config.toml
balance_loss = 0.000443
init = "uniform"
learning_rate = 0.0137
Below are experts of layer 4 (counted from 0) of a mixture-of-experts language model. Rows are named router (the router's row for the expert), down (a neuron's output weights, with its number) and show model dimensions 288-383. Each number is 500 + 50 x the weight over its row's rms, rounded and kept within 0 to 999. Numbers have three digits each.
After each expert's rows: "comes before" lists some tokens at least twice as common just after its tokens as in all text. This comes from a sample of Wikipedia text that the model never trained on. Tokens count by the router's weight.

# expert 103
router:452536532440488565528436444500501499478491557432563505477433417492535564451447441475576537473429459566442526494525512471488545538505600478539576489484414524493433464562446496528405516517552482452474536394462453518481533483468553509478508525496586505568519451516439487436514583558454599453
down0:542512519454573539490485484505578476518488441530496491563520515533502451534535545469403478497476484511461418462522586439514463510430525547508565493536384495532529509484477543469413515540453496467523525544517596459617534550599524496568454544509475508482505523496475540589482508519537541502
down1:450566431518444456508507511445397500564503424577489481514510491492437476563503487506506637474535474548442520513501595524501454446464471480412518482487513534574442498495473430530489519382442471521457435478510482547493546515531485529432486473568452513499488551511484520505463513466523462480
down2:473482554453456441530487442375543543484540525491512530461442502517427536526541410552479516471573460533511458441516466463532509443400511379526534513561602474505594530500472483435519568560469480501526490490483428449498480428393494459474494516496531561560532515472534473546478408476458529603
down3:472539513484565460432521463500560483456518582477505488513493581439505507493595524529441505553467464636465531451518539446512613463493478343491537576546502468464537448480499497528551437510432510499461453553586483467476509562553473569431440522463477401465488496575524469474487459414507483560
down4:395507617471477566543530506473494537506511451520440474466452505568482529519536474432491512407482458527650486513488404453516501494489540530525408459563501412464582561580544506410506531429470463543482505480454531496495509554476557405592482559398512585487446423502482572427496422480469419450
down5:447519497449514551512449464468538477437493542486501476533365500577455575467508422315618590486449481465466481461538498533437560492522462470400499526427542440410588557530482521501445484472573480517474515478530422459522504577570580456580464440538523517565444576435483530550420479533496378498
down6:486448533510550522527495385464520436452499523540460500526494432469479466476533512481492569429516328417441465458533506496577459526571439596573430495572511489392485486553421583420467488491385577473450425485475468460473493506494502393510479530498500444455514499517491489488501589563454444547
down7:488601510444497575518557433499563466577567557536485480526455492467538501479476548565533421425508450507468585454478508397491423534483410459375497435518516498578524508427557484455467572557528469460561443464534497540463490635555499634505502512491484551586447511518455544594482468433518442468
down8:533581454572464549528475471442551614440542562532443391577569502543523592477556547460466499493458447408399442489424609612467409511449500509519570530501541487537501435505503476440446561371467458511472453484540491480457585539509475582480484534482518455458492503613491477568462463349411475573
down9:514507439513430489535589469540376599493545379516523546609448468413543505515568514479583535518520436535502562460457506495466494470490507500461473531523580556486532553557566514528452547541474475537548508469510528499519426501484486524498630530492480550529645510524548591562519497515526449497
down10:437536562521454471554422551491493391397472498488531521507411473497584581484472472503466477395387614583505452510547534642521557507465485523581484562498500422494471512460507591464572478497494579484470549497494511590445480552471490427414552524463548628578463531382497493520514523474409492585
down11:511562408488596512525393509521472555548449566496542546466545683504444483487527573488503472480395510568493425531486401522455465492523488555564524443507503538474471485487546565555458535616452503561477488469461502545508555527585486549452595482477443431484585465405500536437517445469495487520
down12:490526434457434554537505528502481506474513500495486587538387501582485499543468512501491519484488458524536492540518482612521627427452589431486511531479483517484496445577546519432453539470406490476421462569494548540438485521632438549403528512478542561499589499547441439471425444386518482510
down13:453494524411563479632507486497536529488450501523420505493459556400493449456492474428544505521472532478533453533493509565429535609456438401526583546515517403479535478579480475470507535425515548526519465443526445477469470615501381478484390465535508501580559489593419543430380471450472472487
down14:525494458487576453542490506430573537453517548493495543498482524505486524494565455543586478488494472565547434489440471531510477432396564521535520567503560636506418422528493576533536457562452418549534529474456491430570523477570443499433501395541456530486542513521480608428579547520510561545
down15:553533388526567553517383500582478496403452502552578518444448500489514499588458500472436554477448469440404517552483553523470554485615413520502478461464465580494501570510404563518501588465531519642459498493539584499452428545546511391465583523483516471521564576593490495447436420518468492486
down16:536457525449452549538616430534492535529503471523529506571478488502453560512508517565492519522627491481396641514506499445540450512522441514499456561495471440553401490549574548518578434495478516451432563589574486500514515433523448475426486471522526584540483429384553522470528524451461517525
down17:490533473532583519464541538437457489550582499506540449498470535513489531498505469551527578553491505538423464541479433559470517468472476546541476544673553434413466538598577502458488500581505494471450465385560446503523507455606555538541437495508470508516518523610520482568520500493566511428
down18:496556539490591541524428524503445527506506582508464491519433481499486477454535570486495489485503500441461513543468502570515490512462498433610539479510508520583512457446545613557479523469514452546410345488453468518388414538506475402500603395487426486509500570495521502491517563546448456626
down19:471556474524553454477501533596417489461489536494524447528510551545527507482575564524490466421413499381520546511530447531533395489455472408530532520478436521638434489507501412533499405469478431479506536485467534490508478453503535421475504391529515518479391566515532468601403508454440484590
down20:419495496577481526481458464497483457505457536417457510456537507489511367420500399497456441518458506475475592582601472462529594456450455507495518493548516593504537508587593481602454530450487487533532532534544460482488474511522491550519554482542474513470516464417518620521368461508529494518
down21:482498497578405403558633475453471532466458504544486411474497608402475518497500468470492477512546474548459554527508552492518461493480534565461564439407558442408460507474569384485587502496486555513448539517459544544464471413458523558425470466523476539470563586515539458491554520509498487494
comes before: " |", ";", " Cup", " League", " medalist", "'"

# expert 108
router:434482537452484541458497537419494539601517561469535557502506368366456501468464580400600506526531493510479462503547481586424465452493501520443504537480536499454477513497407552482611519447447570472487463402522437567483468392530495549435448531530475479493444469552480515457414486428499438538
down0:594478447538586404570424430492496541502489512549557490550498520418569582417544506518491512500398498531485519506464564418488503453497386478525515445466492476574464409399418581518475455484395493502544448404446560466450562601423507417541482482457468596539499569461461517580521524545516479436
down1:451502504495613462493450574567488444401509522498458473456454419524508482477558481439419459392654512544436438487533467550535488518551566546553412540573496509496440545561482546509501501509434507579526453481455532570441457535491463554361500491456475461522512609544480514476494502512470499452
down2:515520498459554518521434491524459490566520492569502479472480482465596495512390538545508582442428490406475509500547512533373447525443505554516485458463598428614394452439559425447428505479390492475471596472450480486520534547505489495499517475447511466494513515530421514439500398462634544452
down3:507502424558544529498498628492559515556470453472416448471527488475390568480520519496492367460457463482496500542476460525477558592481506555441482436589456476540480407554471458562508481489537482531546516486496539539485547538503491554561439444559419554475564522491478457521475386500479470546
down4:473411532530512545453546419535509540548466500438454505414586528516512482438512532582486473568491478473560586531523488420510495474502482490512525447564547521535440483494458486434500469407577433467464439394518550522449526445492431409470539496379541505476459457532496552347492557442496501450
down5:459500481583519515498521486410547518505552530455468524538485533482470422486465508587567568525600477543541432475493498450552522531408453470407450353514516463410430481588405503435491504432478561578622535532585478492403515431533571504529537546473444533576460447451614518482510477484452561535
down6:560523510596446569495553553495601500486544383481502504491536495431405556469528561521511488512586377447555500474532433444424507447519532470434460529511488422522485426416561465561511598503560482382515474501428429481564489572481449422520507537448487422478425475564490460471424455441528515471
down7:515535530575557391520526451505590523542546466525508539499502507411428588464570503509489586468487421510541513442404504385399476471535493482451457526535469482498457523641514504421374573479560420425588425508538542587396597459473455436489523522613561533421542583504486556483486565527449487488
down8:469520513452542494580537513502513551595515545529536496502598484478597589471480521496562534463452440564499494519530428498463487523526511551508433574530492625525466613567526521472528496501521499508497527587458535548515426526359626449486555512497502516483551494504443500501478445556429596518
down9:491472514490566507509377493440591551459474553514528435581536508473492491453533475584461463498380422522435474559527472530485481469510581477507489508516535527412499553608484574426605476469446559520523462529504452520439505520464479517421389557483499498514473600453602528476556429546493576544
down10:454505579539541533556480472572598548580459487500489546550488407453532509496529555580494476552545479475459491514556490519547362494535473554439477458405484553586472458577480497442536461457543526391530519470517565565543652562542471492484408456465457557458568520488494460449534549565442628417
down11:478510428549481480534576433524499459597540475527453435481532454455573486486538463456556538531523394401460509487544510491446482429486529471458433451440454501459439462489505467450566496509537549484513462559536510479460537598454537523388526482414534497545553535498553487462607549368435481607
down12:500494478509484438582535434480407492456486485496525532467448395448455470580480504464483494454508449550466551507519489450461456511548498478498491599565508504608545484518455459624531551446441420382530543444423498508436451538600509449429503541516558473458525443485491476409507460422501486543
down13:580584505522465526436504516497520419511535496362541500489545460510517453553476498631551472473496508591598502475447429516569515374488515524477465470503597503471307553474613507522596541567589490478565499463519520562482513482509522519530471440438518603453491534533473446442467529458530446497
down14:489390610403429555403461444465454512562435577538496486463461505488497564498535536551551504464518409495508526507516516406482565528496560558505521534491524449430449510585549513449538648443527453457480483403532457498489486478514491500454459453569457446510488538502514512429458522567509576453
down15:445447520562545430472589446582571484550514438534419459482505528453454551516602506437445515555492499473443510567505502458478596464411508461568489570464597453580381468495507579498497595530438619501501467553535469577532501568492537439580439566542484503506463528543521545542553523477486511412
down16:507504505512517420460516460495536510513550538463517381440550434518569508485470483449514459516580544502597555614545436488482508517508534521508466562567449533509511549480519474444442557502454486568534484521534503512445394437552510518515469546474500524487481517544487461491491374453554519525
down17:510476468459484517581528417498563453539464424556504509460557456438462602472513502493546468538526504514532489560580450500482442495494513564556535411538457514526510471603457484415598474418491456351488485454554497491566499490501455516417428477520515536505517563500396545554427447534480525460
down18:488555427487404436469489526432535432408448384402568540553527501517568563379394490560507502557540489479466519509562476470414522455496504528448511505496511575567469448466517482431496482446468452419502505499548516479513536569422441449526405432486482409501510527447513564507468546471496505601
down19:525475458522481534514535600580432541528525432525454511568582457542438571636567493499517533403485574432513499487458536505424538462554570500488508542524440519436466530526506530481470483438476560410486466519417450549482473479530485487573462412428544447475505471481462609515522575434397514502
down20:573421488500442531553476477512443585421562476468540496451483489423567485498434350539418502438482454489443590538444561506471483421565519469460595497494466509600561529496531411553520440535452459439499486531459451498561618563560508450551503461420477453448556477440497502490456551504502548439
down21:468402491434535521445466436471556535523551429478464497473523452544452557592463646495567594441488453539479477507529397481483458528456444459496555502489457536501476529450541503465493424520481451542594545516462561519522505533490534507462536444464516514364506427441503471492534565448518577501
comes before: " the", " ", " a", " his", " Best", " \""

# expert 81
router:521469502549482438552457526449429452503437473471486563406466473506500447447543532487426470477415582571468549432410421515557534498522573467440472530534552412419427427391581567586522473492457569542512489497478557516446402486545427496492454495463470557584616554502481519493546519451526510544
down0:370439500482551483551559566505496475493429551505464497526467365496468440550418510465495521503579524587501567449597487561517507508447524555547500552516453515538501520539515495548553522539477489587562536487505475459556485471490511457480522510473516514516472427426556487529576475582520522454
down1:563495516418493494462503488392427416536524451487456402453448487496518510552537468437472457488525473476384447565533542501453556457424511416556531524437563497540580494464500522420555554508450506536550543439481474526486434441394444483479441463574554434513479464514488508503632536550475489554
down2:560423472515464418480474510502397477467512550605481500536488488512478439512573434440473577481502527539379517497427504518522499492562458565479525491545425480477575564526527493427489553442537625513484572471455519531586623520490501595477546447513520560453458521514488545397544454453499501442
down3:517448494547524509448486542512524457540575548480565558521524569590634557436505474582510457516474589468551408462458551523431556586521599500580484591514552556471508553590530575580471419401489447470488493502539471453602455517430552510530488514501406530585483508394533525536484521508493514470
down4:540577465499555585513508491491551559588610435498515595518586441521477497590538531480534541438530533482432511415596541339435456511438469477569498493494570489512486510488476438549451486426542514517505392557478576435513432482505524420564612531521460526508418458516540455543535513573498497486
down5:525498452504485511496466519459473544568558509546462463481515496499514534473532512455438452567564573479500516536531460460470498571494516400554441461433453486458468593405478392574533514468436497444513514444541616520545405480492481520560484542421544347415520528587528574462573464427441495528
down6:469528458506496534502501515448477503443536533414436575542559498567479564413572439541519474451497653483443485465598481544495572419461523611491481470440545440501487539528534508482472524509542502546519460563520488499509526510501472461514521553466466444508456541410513520576478525511585422479
down7:451469463498557451556465479508569481434425544530564517448452549485508503415412438469535518536480493526481452441524498510529476522524509525467563557508516499513535410574392594371489523506489589611468477559478508514495526451497485431509503427497492507525625577439445463502447460531389483541
down8:517504484422543473565541493575615528457527518452442505437476530512584452547498542413505450430536602485558432500468499565498487545511496506484473398512499488409439430474447538477544539509508488583484588451482458513474589459546372576404460484466447677555422480461525575469464407519549418516
down9:460457440580438485556431463451474448589567503542569493519500507474594458594449571415487477497544497448483526473432562542434539519472510454568468483412504532458517548543524457523551485544491511488505466565482530461342497417474522651438490559570519517527534494469448530479650542503566570533
down10:490498455630500472532533514568550496522540489521540500474491610527508514533489477439578430439563535461455491433502501550537552445520463539500509490389561588520454474437486560517506478458475443449502571580442445537583524518437502546597516516596455612526637454527501490521518550439506459554
down11:539568499497441574534394538556504480491489470515549441492381506423491472383539509508471571559476433514457505529574427442462503529435604549376526525512526453517491547556595421582479481568534488441392447469504617526488514457486479463558412549431523438403449457433531525464488457471558499423
down12:557521585428547531494492435462557555631545526398516598587513513519422494455447541495557491565515469515505430523482550455469413484465575456514521601501563552452477479524487453465525436620448491547485426576519560475521385498400473497492552410542451573437503475511407440447574501517516509576
down13:497545471424442514555387534457522490549511487590548449404476501552525505502531501511480498455555515476570492480478479478525444445491619490424492571525538463530495466576589592393520462504443435501560510434465493522393549440542507502426420542549524518508515425501524588444557427498487459522
down14:417487490468613478591541431546461556468533543561510435451448491443518527569397556404419531388503521506485556447534451599471371567474509492426509525428514605526471500482577493535545549511484431484546582475503648522479519492487432440617403580508545448502432530607533469552487464419517466478
down15:518524561505460520487460523593473526524437510510557417472491495522387546443458574518518565480483515563551481524441457524441577590529439424488562526533588577495504448486417550495526494507453514539455453550518454483437428521566453471486528450461556422513438508444535575444631457521552481455
down16:423497513581504499509565477450550527496503554492512464531480530470477473543469393544553565555430526537453491570497508524493550516429428464477478578513490464559552474527391495499404509494508478435433507517505552543586596492428454515500495434469435483554555466421470465408447549572504451506
down17:457567435528491406517476595494450559456542551461452538526442466526510440527545450443450501485481510429521420473505481505552490526524498527481553450489527518405474609522481482460546454517516464503603533465521386426453518539493406519430463458442494446432526441528523420541551410488441448481
down18:585556538530462553499481498477559438516493484464387472552492512554541446500502518540558494503404441476594484570473553543447447443537491538486565500452493507487495467466477491520346509518559482538518553548553582511459483515508538611577608482482606489506518485506515439483495464533456432500
down19:519380529545457545449512437513534484569434499573485454475486531547500434542548459529522467508514472518470438415438498488475476527568530507433498531600489457503478527509576519408581463423521519432457473561508382433522504504430435582421520517513547501450441505484517500563588599522523554469
down20:529535468495384490589485528456372575452517591596560503467430510504521463473448514448524497471420484433555546482548541496515416504510545559479465528512449460536529488535487560532465454553527529579454570508495462535503541566541417524511487469479548470403562530510470512484523556550501477569
down21:410562564466566468417518511521540525459521529584541475466363487507583459540546450593419412452528575396502479535450480516482546514478543561547513435585501493535523527440600495437605481496533466550465476428508590466547523462535450617438474573509460467442528439524415543537534461408495486535
comes before: " the", " a", " to", " in", " by", " for"

# expert 65
router:548482545442544430520534470580471540495499488489569574447519551583536420496537520493520540529431534493463586527417529481512544535491534456577539476460535430577466563444549512472585533453514430500474446477564473532468520488455496573424391553607475571539571541529445509559554597543605593450
down0:447539435524462556541452527531531516614468515445517499603475463516533490442549410507509460446484548571572479459465468551467544466422552495476476473514503538521585484516602458454404477572495489485507547554472540442508563502559529475528528484470452525510532557463520536527573465464449541428
down1:443490591423488490513532438392575506517569415518401507462515523496520506550502551557421564486508571534479513462546451463541468532575579424457489557531548505579512480512415487509535514457366543487552497468576536460455536493485440469485474509502524472525506538497492456471465400461566511467
down2:380495483557455446482459536485563513531436592502507533542480509456535521613477517514405484450548525499586431479506470493588501578368498475493549527518526498447496403516556516508539569511411482452555505457419421437442579579546438519488471471588585578459572458522514526534545455473592481507
down3:480532480571493480587514477442521493448458544511568546482527532481578529497476527472455484508525445532451495458549513590479498510516521493494500521539449474511550562482504417437540469398562427546500547464396501574421456512542475520496567512412451644514478536447527536485469392524560478596
down4:417543529548501519484434518507451489477621608544504485427470508556418471583498443397585624507457452445480449470497565411410469482498510410514514543472524552544578492495497493595519505484506507482533496464447513460431518553639546553432507521493518512455535421532392532510590553517437506526
down5:531556476445480451476558463546454582592404467517489550580459510534454446487461473444438507524554640543456547414521460562439511531412559482401439487469479494570574524484487524511585424450418495539620445510531547525431437547538423497519603493427401406517492446590514580533470510502549512522
down6:584479600531465476586521448469482464430450440455538495481456413502596514536394530538498547449550508478482532498500515485537518449488572525535484489468574458474472469513514449499538604520489483538513482511466506536514445596480515465463564488495487477543607549493525524423492521531571448534
down7:502504616459475551464427592585541502533519486532536482543544386569492529527536467503519575482429500492373474403517446637467458433521434583507510492588571571481381556398440532512471470571533474551511474486559556475503589467455508475469499419477569451485425461559529474566482516380502605409
down8:589550491544513485419516518539511532491522475504471465535461535616463604440487485537493521590418517654558483511537495473473579465510476515522484517589493443552453479447503503455494486462513601428470456567491500534563451479539486459549532510471560451548543523486490418599474427414519536498
down9:507480528528448563452507483546463502558478463532568526471441589480487531500518632558475537548523469502604486529498546551535526519456523542493469546437496522599573559495535469578497456594499543429510514535618607632543523579478605511581456464494521562529463469491475543524546529500539507485
down10:595481528522553529450472506441543465552550522520540532525521510471550530512468556527396455516515566499582484573427474431526508610422449460504511437551584424457500443468611559511505534460501443459502450601442504582573514468544568518480534510462501496390465475531568452438493503484526452532
down11:530540524538461529488503448529548478565445379601528484438475415403527450401580531524469417492564493523418524483535536565498448531347421514562525567411469508529483567496549527457582523631596533398557468522477467462433455468488483439602475497549491483397515570576497492481480449497520421459
down12:612439406607460399516520518538446492507500538527470502497380535416423501493467518471500464480392496486515586427542496459512445588506505519558486367555507537416561470491460596490488495563521451507535531517422483570520574497522477520524409435494479526374556473493415523540550546542496477541
down13:532463511529488549524428570485446502449526464479583568400540469559386427477551398477503479443496506463436503515509521499447579401485490430581432489508446556448446519523482451470455539513537608478482487524485469522520498468532461569517497628514586529527578513652529462490544433512511488468
down14:490467482482397458621479576522474455526497507544450506451407505566466493420564528487420505508411561562525446525457490504532525520442511505478472484441488515397459446504445616496430507501481527495504479508540572488475483471459498498500471514382487495421585528497512551461510502491495475645
down15:474531417432535500528407582423507540521523443539544524508511486451546458432495475516488425585558462512480488503524608442500468453598534533441451461499482471418431481495533528417571547474466483550446473577493493472452619404523435472412524574442437457548448521570508507515658495511522498580
down16:516421548532622496386525540555439471404549407554512501524510476369541562433557489421579451442472447447515454527639406525541601478522512489457524551497543528441468414566495434505543555498420484539471482516526463490531495452531493501485444527495529484485569517557544516569500478551538477546
down17:526459388538492523472525424397504436581443538519556467522450502439529504591520462478437475494553486536550481526501538458571536554475473466488523537564551459507492428515515529518497558459414523520604609497457431476554537467554501401589537363459442491499428435521494499560573606524476413476
down18:526462462520498580529444439495530498476538607600449459509496500544525510547537465491567499486437478500511466458457460548383484450539443585530461430615472389516430530547489469511443524419560593555555463508524455515406470557433519438471489480455383445423478482528528575471431597584599449572
down19:485453492581505536528540513523521446519526513608464634512438440537511522459486486504578462544542486445490445568507470497541510526560502474485454519510503589500502549488496503461468475576563540362536427562447498540434439580521470603465524585547605464605559447474556441471478560569584431521
down20:373563501590472630576557532437483427555486443523438481423471472549516481499479508470387475454531517465548393476472468511562440579460507569447463485480552514550530530461608534525588510477549598580551389519556465435531499483501577546503471571544427529640450520437502508517498549497507519572
down21:525543532476453517537574519513494533463464531557499461495420452501524494427557490523556537514528399536531465460406483527521518600507541525591496555407583483494499439480485465451499556464565461433533522529582484535524479472560553548481527518469476560482551488616494580427503463574493467436
comes before: ",", ".", " (", "'", " and", " War"

# expert 30
router:538592483557439494524553499462427491491512530540523457537469377557570492472584550488519483521577453488478462603497472540414543521584511592470452502453593448531463569427555487568579453493605601580505428536410534542440502560504440505486456529467516478444487489525445496491550550524476450494
down0:492504500534429414399490530488496521569512510442600419449479505584561499510493511547463509540550585404464516450514503522520513468646493373534520479453493465485588481474489457529565590571598559486448519568471565393488421545409517531449424469537536492531522581503478499495533555457482499562
down1:506497564525516530527523494459472463501513504429610448462512434453546545535518505520459464496542529413530448593403471549443546534537466400560555454475543441641573555476534543518480514376490518515463523532583567519507494545498452426496457497512496514418449623445489608456528521519493435481
down2:483477525517461580487491421502555473510483503477570521492488566489471492548511445585565543389475519456566498604513470452467473514493444474391471517515515479413484510506465536495463529506473499502475456587492537526436407489506503480533546578433425435494524547480438418530512472500581513557
down3:506591517487496419481427541359457465550598447557522512471505513529511475528569451380465510533585490479475480480533412518531543519500450586457546476460507522439556511490414499508448466465592597554562431583464499431479445546439495522493545530435516484457497434479477548539474516593447515515
down4:463498464524577450565496522475488530484434544534640407527482489504583506449457512523487474496514538504486547479534519505546584395499487368541616529423588536459406453584477377465532508389506495557506462435509550434575515550494451453470515539472507433471425506534512525429504453491570597506
down5:420539486414477517516460556462444507597494572476482494515491510501479559561482454508270526432531580552515510596536517569544465423487437601588504496554399501544540478468498492458525522621490596486651514474490523484435571419434567517429478525429490514518482377511553543507484580496519615455
down6:502460561633507527491538457505566518459514531464539549410446421451471557520549475467485480456573505554434452528555510501499534464443450491515460571469572562451453472493519528511467487521538486430476497472423461547415483482572518417484511531521491500465587512442434402407518507604451532564
down7:570554492498398454506478484460482541543466553540475432503478441419527515490521534555557480436531516538516456469475493526477516453502557488429509615536452578501558470487622543581487538549500480448354378521411438498461462509490607559539505541426542490524544476518424439574521543511467571545
down8:446482395453488477515620464603471442477515420506526477475556427467515415563490462478528514587515465530500513552452538484513434564519454474478487500394529545479484466449434473469556532558476558473519427467547508488440558546547564449429524534523509433528487426505505482524466466467539512465
down9:420517545469527554571489488486447496481370482629525566489514536495610421558500419461577514440463484544513563425443504498532448559458537471526499500518525508494516548531461476570496593471509486564545521427473561495465452501484494461462520505512394502525467600388508576469456519472463448389
down10:650375511486568493472539557534540423490470453516458438495487423629539501552562454574525514480522452510476480425404559509544478461496443447500552447484535457493564548519542502547425467477458458581457462619466510576482446578492515486530443539450517530515525526478564518529543393534509534530
down11:505516551565432492525533457492503567579402479548476481539481464408513501552535420510532536562513509443487465558504479506557480550441547479440556496486488503441501488561519478534448514448515499500573418580588458476513521562468509463439461564438480425511438629548568621488452579505519429509
down12:567483506503454464519488470458515518453509469518395490464568510479458507483475548581525513518512487572523535493549543484473522460460586500372545487547470432625425542505475499446534501527501547449529571520469528428534473572488540523580466446490544417555489490546452448497481493462532615585
down13:516425337566538524525473498489415522600479466468436399537553545531468515468519467459517475619555477554528579464463570477528472511541472542506599427465476513508602557498493523608465476504491571554472511468592438493637472476481528455469569461478446536534557569457509503524531547511454440499
down14:492494490511620482477488485443455461502473591489451537540376450506434441548459532531462523445622489388451497543436491449477457470407537565498526542518519518499545485516524495516527610522489534453543519533462408520558465544595486511460507513385460572466482536552525505500571656399577542531
down15:483510443455407466586460466471588477597445512534539546446490546526428543508438470505461546416555496490522559458530515436502489471497494612507533518549501555552428610560504418501560507480503379437539593493569493485536433497491493474433483496582426548453452513473526463508559492535537514389
down16:534459528566538474558547478481538451466566492450512518495500480594476480476522499506543495446549544366513435515443444503580481517539436463449464499474512500559512426465379496484564626520489484442560410551471452469465526519533493586609520509502444591561431465531528466534501494501578442597
down17:551479465514524456572531409455495526496531474483525531498551529485520456443413565465455483489460523470493454498414615510418557543468580513435407405514438570394541418521565504484503511544455447466531507545507414459513506479414433489520509552566495446526506396512470550496541433449562496506
down18:625553511546518565523533590494439433443519478441476446395411530629521539515474537549461498507567553610530441493467518552484514456577563591468427561419491495514504541490599486549593490516507532539515487542467468502525504505480575511490406467468494463453519511561376566493448579527535521464
down19:448459426518592470568544451535475473450511479474611512542558467503585576394635491530446414481518564573524416528546465521485502450461554493558525376556547449535543405523576461507492520577436384496445604541587555431531454425458520524381479482471607478458508492497465557493448472575570491487
down20:485430463489558460456444499547550492494446499438491489589449531584481498559535428593439440462502498507497425530591578518568448556470416514498424484443503498549542469558497442471597488595455541603512583552514511499494552511456510453432440510552474532558476495416458573507453439479542657540
down21:413535410474489483454480525460529496498533448569516553516561458414461441496439497499482572590468536553597474536432521481493410504596454511448490492509539472565510538525530497511456448438574430513596519493471509461402552488567471492529488446525537514515545472482473472562492452521500437566
comes before: " the", " a", " his", " born", " as", " to"

# expert 10
router:515511460539466429462555448445491461556500501450447425494582440479443511584447404524567481517468504431453526390495413568546435534465491525552491500468540554442550466543516441601555552501503549451483525528496402488442468429483482513601545457551540504447571451450547562486542513550542469443
down0:519426479519445483603490500507609408487472553454459450539502479475480571466499574529506572628575550577509442443439508456532538555499477517523570439471421517492539497557590560537621485541461376505610536457567444408543504443499553500499491470498473494527490431557412519546449479576527507513
down1:520453536446484449606407454470509565477487530523517431487462565431424580530428496380441568495509457487598447470576529477507448548420431492592469518550577518452451499502539530552527535406566539572439469585512414472498506476560435459482593528548483514509516463512512466467470457496495544584
down2:606445417487618409628444624578436469469463532485508570570459597550495472512507451546486513480510567468451505468511528505455484484509406498494572439490474539424438513536496533411514550394585485497484454549457489504570554538493530458553572519477436464510457474439511522454372446542523510578
down3:479498536505505510545425548435449450431440474453583491478470510470480528492578528419420525454459560454497557508561499513537537484523525588542517599457566468415436462495514512521526524463453424474442406484505504476511544476562531465501512490543447528500529453502426501467403512602561443450
down4:594518528473482534500475516517487372440441487505463434503430549482527465591467500506453473497521458576509572521405519440411554469471595541521521491474472492546414459471480601534429512483479464528495422517515597436491487534497587465473460469515485529416432406502434448433488514472518507517
down5:456468462551501465574508585430465468431494501560453521467520455489514526490405468512420458579445440493574468462476509469540452548585527560540429440585458518495483575500528571538592514544466482491475444518537525460562521452550512436480455559452550451531543496584486485473571494459495501394
down6:536454461520592471549510507509470523521464480487499477516506461467503439491510519506544524423449429472512435571568478472455506512464453532474483498542510469530447525504466502439482482490502502368434565462463514565517544461441440509555415532424534500483550481423564519503459615413504555533
down7:476519492444451554532529404522562494528466477523460554485474452592521493510475555506542463545513459496548490557572548517612469434555536489479451576478499525597453501524477482443522588531506483503559401558492598539536458573566507440492469477536450508497390445464522471542411450522521430474
down8:475504478525434494608464422486499478480476462461518559553570593486511483522513521410489523515587539527508420574545483471494406528493409474529482456472456442509432564588537450480521542446533481428508558492534584474470524553446402480560503550582513539509501473448571518467514511492461486550
down9:436540535444470530476480504495495539523523527479570542516499576467514539523458471354553491454486552491511444480407507576459444469495428613506492519355383506558511529414530478539605489443503619503433560601541581552431563468527560535469391446493506561522505517487481569454510542510460577646
down10:448538490510486537449449489439470530489474412537534550495450529551440500532579490551424461508502553552515389496518474561521543405441486432582538595461527404513511408447476491483415436597479497498558401449505460537509473522488481384449508494472480457492547482530485528484562532501545570526
down11:549531493513626510464524566468446540584539418376476423405424488413598503504487630597439603459446573433441438493525424480518494516460526387482542530460484525564484473482514522479474390447509488519493515486592483569488540426472466417541417526502458596471473507540467502552509486540486475576
down12:457504475566447512436537532568518510554529510475516598506526508557526543496430427525485562476586411519555575479541495500495569537577476464515535432449580538531519487522465416518477578439505470525435598607516384485487432509440500447443514488546441531550563515540559427432508523467530624531
down13:470512456522589571484441419545387464469518459556583531489449488502529421467483527512531485505507561539454514525525508548478593440497513453456489520534530586579412462525546536590424512506503431487511356548616401457522487521429453482621488521560453503529464504501482392507536496488458574501
down14:457504522488476567416538560543545476539550563591432452554506510466555506486496441534513509473572468489600501495394546528534531536604568426462484518550590359583502467456482452409406606533497522507473521510513472506396513539390524514485460454493483432473421494435469425493522515434473525535
down15:560470564482492519444439521440464448492525575399482587476489485476492580474463543596558351418491498565616500466537455493452467488413433426453566548430404476571501525449456462478460527640472441480480494549567551431469484445462532424501393495469476473483531429521534564550554524473524502468
down16:521414425457548469465448518505493465441499595467510578473509481524522477436474425521495502445457479428546448427541588518521477545573554539569502458542601512484490505537503488535494454467501529518449467540484584419486485531456537566516487431488490433510467587571446578466454563505533409443
down17:404470531500476611495543495544529511412522392488419560507431513462572568528616464549476542459503475454564508560444525510418474418468525538491466413489428440533492509531515495485500530553468507497455494565550450519519503451451444459454471539469511450444582610497503417452498463482584572468
down18:434599452506463574552533546502460519481482585457494414522503503520503542490499471404468440516444465551481490504483494526508547541590559496514512505476438495562454540546503490548538474531462456587510577536560434456518532508508510436541503481535478421505449413456599510476508466438524554505
down19:510475469540394511517474501526510520489545474490509411488572573435496420513510392430532473513445513462533536437528493498504577531472472561524502457514545572471531500402522433479473487417474525375484484493556502497504403561515538627505493484588488545498529503489570530478534555486448525491
down20:403434572575547540548391478434611540576475553437560547515567403510507477499499475459479628527537415416499445585497527551461489439541480551500526471568597479502458473492429583495500570537541536544559487557522551479444468527443437488511492535500424470502465559479547502569437538484519478549
down21:506441488435532503526567485557537559473453525457558478498515428420425489474591509503537404478516345495541513471507551547497511454515473506420542565460446504537535539480397538500499485457543514529470530498539537548426477516462516425520505386547548523497505494543521437445552519429438402520
comes before: "\n", " |", " is", " =", " (", " and"